{
  "n_layer": 8,
  "d_model": 640,
  "n_experts": 16,
  "experts_per_token": 3,
  "d_expert": 416,
  "d_shared_expert": 0,
  "activation": "swiglu",
  "moe_layers": [2, 3, 4, 5, 6, 7],
  "router_score": "softmax",
  "normalize_top_k": false,
  "routed_scale": 1.0,
  "balance_loss": 0.00598,
  "balance_bias": false,
  "init_std_router": 0.00653,
  "lr_router": 0.000528,
  "n_head": 8,
  "n_kv_head": 8,
  "head_dim": 64,
  "vocab_size": 16384,
  "norm": "rmsnorm",
  "norm_place": "pre",
  "norm_eps": 1e-05,
  "positions": "rope",
  "rope_base": 10000.0,
  "rope_fraction": 1.0,
  "qk_norm": false,
  "attn_scale": 0.125,
  "tie_embeddings": false,
  "parallel_block": false,
  "init": "uniform",
  "init_std_qkv": 0.0167,
  "init_std_o": 0.00417,
  "init_std_up": 0.0167,
  "init_std_down": 0.00417,
  "optimizer": "soap_variant",
  "lr": 0.00216,
  "beta1": 0.95,
  "beta2": 0.99,
  "weight_decay": 0.14,
  "lr_head": 0.00366,
  "grad_clip": 2.0,
  "warmup_steps": 200,
  "schedule": "cos",
  "final_lr_fraction": 0.1,
  "batch_tokens": [65536, 131072, 262144],
  "seq_len": 1024,
  "doc_mask": true,
  "train_tokens": 552600000,
  "steps": 4073,
  "dataset": "wikipedia_en"
}
Below are experts of layer 2 (counted from 0) of a mixture-of-experts language model. Rows are named router (the router's row for the expert), gate (a neuron's input weights, with its number), up (a neuron's input weights, with its number) and show model dimensions 160-319. Each number is 200 + 30 x the weight over its row's rms, rounded and kept within 0 to 999.
After each expert's rows: a language model's description of what the expert responds to. This comes from a sample of Wikipedia text that the model never trained on.

# expert 0
router,174,170,213,194,185,192,165,214,232,219,156,173,256,211,176,227,240,199,181,201,184,203,177,193,151,174,184,248,226,244,155,170,141,213,209,242,218,226,235,211,166,187,205,164,202,228,195,155,213,250,232,206,167,197,179,177,178,236,166,224,143,189,162,175,242,202,158,139,141,180,213,204,225,124,202,140,180,132,247,257,195,213,198,245,188,213,163,236,197,243,188,199,202,200,237,230,191,174,215,170,220,270,195,220,169,211,215,212,191,175,177,243,222,223,219,207,163,199,198,216,192,184,190,205,195,193,214,247,180,234,189,194,222,186,236,165,175,193,213,208,185,288,201,172,191,214,254,166,220,220,208,147,205,235,244,176,211,152,222,263
gate0,202,206,239,191,174,226,221,203,157,205,197,284,222,226,166,234,183,190,192,257,201,137,208,242,196,220,199,199,228,175,228,246,216,165,222,230,193,253,232,184,209,217,194,169,174,225,160,209,203,198,207,213,209,195,251,238,264,207,206,171,198,196,250,201,223,157,202,190,174,230,249,207,186,252,172,139,241,199,196,173,246,220,244,206,174,180,187,187,181,178,167,133,188,171,166,178,178,227,176,190,257,196,158,249,208,204,202,205,202,224,189,178,215,153,209,230,239,190,202,194,204,191,170,177,207,198,202,286,193,170,213,182,206,198,164,237,204,237,182,262,165,222,163,116,114,196,195,94,201,164,186,217,215,180,205,165,230,226,200,202
up0,209,197,204,166,126,172,233,219,188,164,158,188,177,186,212,192,211,263,216,243,190,218,190,253,202,192,167,204,172,218,183,235,182,175,185,200,242,262,224,230,181,165,224,123,146,199,216,211,189,231,234,253,155,159,175,172,151,239,175,224,229,208,216,188,191,190,231,238,208,196,175,230,195,179,214,230,210,210,225,221,169,229,170,236,154,233,152,152,218,180,167,189,231,176,211,221,170,178,190,210,202,187,239,203,239,267,229,228,228,270,183,191,226,157,176,248,213,174,158,242,185,214,190,218,212,191,213,241,253,180,190,213,251,201,223,156,198,240,237,181,233,264,183,144,158,192,221,215,219,208,157,203,182,146,201,202,133,202,221,242
Quantifiers and counting words

# expert 14
router,214,198,194,182,206,189,184,194,248,183,230,174,201,224,183,228,201,202,175,208,195,219,177,186,136,217,186,198,214,217,207,175,159,221,232,165,230,208,208,185,218,208,209,192,199,222,197,201,188,231,227,171,227,183,203,165,179,192,246,159,216,265,114,150,180,226,195,220,171,330,191,254,179,118,244,195,183,217,241,209,176,223,214,245,211,174,189,175,201,237,155,148,234,165,200,198,239,257,215,232,200,262,168,219,213,202,233,205,214,186,211,234,145,207,152,177,225,236,266,146,229,182,162,224,234,182,217,195,227,191,190,197,182,187,182,202,165,181,193,196,246,215,250,241,202,232,189,231,208,219,174,139,211,200,238,221,212,189,209,160
gate0,209,207,259,205,243,146,230,235,219,137,180,204,190,240,187,219,214,180,224,195,125,193,211,199,243,259,144,238,178,177,228,234,195,182,180,217,216,217,148,200,151,134,168,202,198,184,216,165,156,228,212,186,232,216,234,243,208,177,204,204,177,208,185,191,157,208,202,169,213,219,217,218,165,176,217,139,235,279,217,160,212,183,261,219,222,181,210,252,236,248,210,151,180,211,333,201,172,233,194,189,289,220,212,169,193,196,237,202,193,213,149,176,196,257,200,195,232,226,170,205,163,205,152,257,190,208,187,207,168,192,147,178,183,218,139,212,221,186,202,183,201,167,214,237,222,238,193,161,196,271,155,212,179,189,193,173,177,242,133,282
up0,208,164,217,196,221,176,214,240,196,187,216,239,237,201,209,175,170,226,200,188,131,191,235,154,175,189,189,254,235,214,214,227,153,205,171,230,191,216,120,219,198,231,226,217,243,205,231,187,229,216,209,182,149,251,146,214,202,227,207,197,255,205,176,186,220,144,216,237,269,216,177,253,179,237,229,221,210,164,192,206,155,201,177,198,240,235,179,223,202,155,175,251,175,197,220,211,204,209,196,182,211,188,189,220,255,212,185,207,177,171,218,275,231,143,173,200,212,212,232,202,200,235,221,225,183,127,215,223,194,226,238,230,177,161,197,246,179,195,193,164,149,151,195,168,284,179,257,219,175,243,162,188,260,231,209,223,223,250,240,180
Dates, places and phrases after in

# expert 8
router,208,232,262,216,243,231,221,235,215,186,175,210,163,177,240,207,194,221,225,196,183,211,165,196,230,190,230,214,212,195,194,249,273,142,222,272,184,180,253,206,235,72,181,174,221,219,185,242,178,221,224,268,186,178,227,241,186,184,168,207,222,155,160,200,237,182,234,188,214,150,217,154,220,219,237,216,207,146,204,207,200,213,159,200,165,252,169,204,174,143,185,217,171,226,169,216,182,178,161,219,168,134,232,232,211,196,148,141,254,244,165,196,211,189,251,201,170,195,186,189,181,242,194,200,179,205,216,175,194,238,246,218,231,228,234,193,198,195,242,224,236,179,186,157,212,170,173,147,146,197,248,248,165,197,224,173,243,183,251,186
gate0,173,232,132,154,142,193,217,187,244,228,171,211,240,163,242,162,211,267,190,155,174,245,204,169,236,199,204,188,200,186,198,198,215,230,178,238,195,215,184,260,173,193,171,130,205,181,174,193,224,191,188,211,193,198,185,212,210,142,176,169,245,141,244,232,220,191,186,222,199,190,221,212,200,191,207,211,244,189,188,197,117,226,191,180,244,166,219,200,180,188,205,249,159,203,191,221,212,228,215,205,209,212,147,227,271,177,207,199,175,214,228,203,217,184,208,207,126,131,192,241,198,221,216,230,218,223,194,215,207,161,172,167,145,225,243,191,204,178,249,208,221,139,253,191,213,239,218,183,185,197,228,187,172,220,221,205,213,221,183,218
up0,197,210,166,184,222,222,175,189,194,199,133,206,215,226,250,226,226,234,225,161,199,239,243,231,190,189,177,203,192,230,213,220,176,115,167,207,228,140,232,221,173,204,143,181,228,162,211,249,201,226,118,197,209,201,247,201,263,175,144,178,216,158,211,226,230,143,171,233,241,195,219,198,205,180,206,176,177,199,164,201,249,220,242,196,163,195,191,192,198,187,196,236,231,186,251,214,316,183,219,257,190,211,208,168,211,198,234,214,182,243,202,273,201,154,174,215,214,184,195,202,185,205,177,196,243,217,196,236,206,217,232,204,194,219,178,214,196,225,245,204,207,166,177,167,183,166,221,221,212,212,180,237,149,152,216,218,220,237,189,193
Sentence-ending punctuation

# expert 4
router,187,241,203,154,177,229,155,182,206,188,150,192,236,220,212,152,208,219,185,128,214,195,193,240,152,221,203,230,203,236,229,179,184,143,242,204,171,188,159,154,200,156,237,185,222,207,200,205,200,192,184,182,188,188,223,178,190,180,190,183,140,190,212,211,208,252,184,224,229,172,184,184,253,245,160,221,212,201,222,226,164,256,180,219,148,269,172,144,171,210,194,200,169,234,223,214,161,229,226,220,237,286,240,167,227,191,241,187,164,175,144,235,136,195,210,242,127,149,125,166,199,218,168,187,201,184,167,186,229,162,203,184,232,202,215,223,154,184,146,220,280,186,223,194,207,187,195,222,225,189,183,246,214,166,197,235,223,189,213,235
gate0,264,216,160,198,157,255,184,235,255,242,163,230,212,177,230,231,220,228,222,218,192,199,238,165,249,190,192,182,193,222,237,240,229,217,200,201,170,140,248,136,252,162,216,176,166,216,226,203,214,193,189,273,272,209,202,177,149,243,173,222,159,194,206,205,188,160,233,219,190,179,220,188,202,219,220,279,171,145,183,200,172,226,169,198,203,232,228,203,188,218,195,264,242,213,175,179,235,240,205,246,217,213,214,171,193,214,219,170,155,187,189,213,197,229,185,183,189,181,175,199,207,218,208,177,209,214,136,188,273,266,185,120,206,145,207,228,166,213,170,178,168,206,157,221,204,187,153,181,188,205,211,190,216,200,169,161,150,184,166,162
up0,209,171,162,206,167,222,167,193,198,217,187,205,187,204,230,208,188,204,220,203,190,209,198,211,211,219,199,212,198,206,131,134,188,179,239,234,227,242,187,154,217,192,153,145,150,209,156,150,210,256,179,189,154,230,245,181,184,193,211,207,186,173,234,155,160,171,252,171,162,173,157,244,213,236,193,234,175,200,219,256,186,262,196,181,217,176,181,207,225,188,195,141,155,184,138,174,224,181,215,191,208,223,274,204,237,255,227,175,150,151,176,178,173,164,162,211,174,190,264,199,220,191,186,180,227,209,206,231,212,211,151,254,176,256,236,236,146,235,243,205,205,203,231,234,172,216,183,190,211,232,189,201,197,209,201,166,225,171,208,197
Digits in numbers

# expert 10
router,177,221,170,211,161,231,215,157,203,148,209,222,226,189,203,203,194,230,190,222,193,219,229,200,218,178,227,223,222,154,197,171,195,230,237,195,165,168,213,198,183,211,173,191,206,186,194,230,207,106,186,161,194,208,237,153,242,183,200,250,191,172,188,173,195,204,172,191,161,194,201,160,158,203,181,174,203,198,187,206,246,190,241,138,195,180,187,187,180,173,170,234,234,213,196,119,223,207,178,174,195,177,235,186,235,190,178,216,192,175,222,198,162,171,215,227,232,261,224,223,240,181,276,142,222,164,209,173,123,215,217,171,180,260,153,185,185,167,171,206,245,110,138,230,173,158,228,240,177,218,228,220,235,158,149,214,164,182,196,216
gate0,268,232,211,177,160,156,183,263,172,173,201,151,192,219,212,184,215,209,151,174,206,191,162,185,180,166,205,240,191,192,208,232,227,177,196,197,205,202,239,194,195,243,207,238,187,223,210,211,189,185,209,217,154,149,178,202,226,258,226,167,182,209,217,234,212,222,208,220,173,222,197,140,180,260,201,159,200,222,154,169,142,200,187,203,179,206,217,201,169,193,221,174,161,170,206,261,170,195,208,234,129,209,178,186,230,164,231,229,190,185,186,159,206,182,262,261,312,171,124,241,212,236,197,189,178,205,218,183,151,197,206,193,148,207,215,106,198,154,189,188,238,229,207,182,177,174,194,195,215,153,217,211,193,176,182,257,218,226,235,171
up0,225,175,214,198,167,221,188,212,188,193,169,178,195,233,165,208,221,132,215,203,182,174,255,227,223,246,212,232,182,227,198,228,200,219,206,196,220,185,207,178,194,213,232,197,172,221,171,208,214,223,239,173,167,260,204,209,225,197,215,215,188,230,257,149,221,202,201,224,169,218,168,221,175,274,261,222,225,196,149,167,192,196,180,195,235,152,215,219,195,230,189,255,186,145,235,228,220,182,198,235,221,205,161,188,156,164,214,199,205,224,173,208,188,219,279,226,224,209,173,236,223,226,224,187,175,213,229,205,166,211,222,205,190,212,261,217,216,228,186,194,205,194,148,147,182,233,166,158,163,199,177,205,243,289,213,182,220,257,219,172
Line breaks and headings

# expert 5
router,191,177,220,209,210,261,249,163,172,230,209,212,151,223,204,237,198,170,241,176,242,178,230,202,226,177,177,164,210,201,183,154,255,174,223,194,233,233,138,175,197,214,219,217,214,190,262,200,241,209,189,231,243,208,209,188,230,199,197,171,192,176,221,231,194,191,237,177,177,177,201,203,164,228,220,220,159,178,210,180,173,245,146,246,203,152,228,143,230,198,232,226,155,161,181,246,187,217,258,214,185,196,223,222,188,202,157,173,206,201,187,191,198,186,163,229,194,176,172,202,212,222,217,228,172,181,212,197,211,209,180,163,210,184,227,184,252,201,214,204,206,216,195,208,208,224,259,248,190,154,203,167,210,187,232,177,174,222,212,219
gate0,191,136,197,177,233,186,162,169,201,198,251,222,197,170,144,230,216,227,261,228,172,230,231,183,199,177,207,203,184,216,225,189,248,216,242,170,190,198,171,213,245,230,245,158,233,201,205,205,216,194,136,226,209,199,204,211,193,198,230,224,199,217,205,187,143,143,173,180,195,214,228,177,206,201,194,150,225,215,182,152,235,197,162,178,182,237,229,245,188,164,169,144,177,161,184,221,197,188,194,213,211,250,185,193,145,135,237,138,183,199,228,185,253,187,149,194,205,205,194,248,185,248,186,212,247,229,254,235,197,187,209,208,141,160,160,209,246,181,222,238,183,157,247,169,228,184,195,213,286,194,191,179,249,240,166,250,143,214,186,222
up0,179,216,213,224,262,245,191,207,244,226,188,211,204,132,231,174,170,235,165,237,168,181,169,209,181,195,209,216,239,227,220,211,163,201,205,183,215,217,206,219,175,199,222,232,190,210,186,134,201,210,196,173,154,229,219,234,193,187,203,160,269,191,173,226,173,219,200,220,102,143,193,179,170,198,217,243,187,218,220,191,204,161,168,193,223,194,267,165,201,165,220,220,181,195,246,233,165,203,224,221,225,206,256,216,221,233,199,215,205,246,190,189,188,156,211,224,237,163,171,217,179,152,200,193,213,218,209,191,170,199,206,207,222,194,188,156,186,224,188,238,186,263,253,172,191,212,169,157,218,259,226,147,199,207,249,209,216,182,231,185
Table pipes and punctuation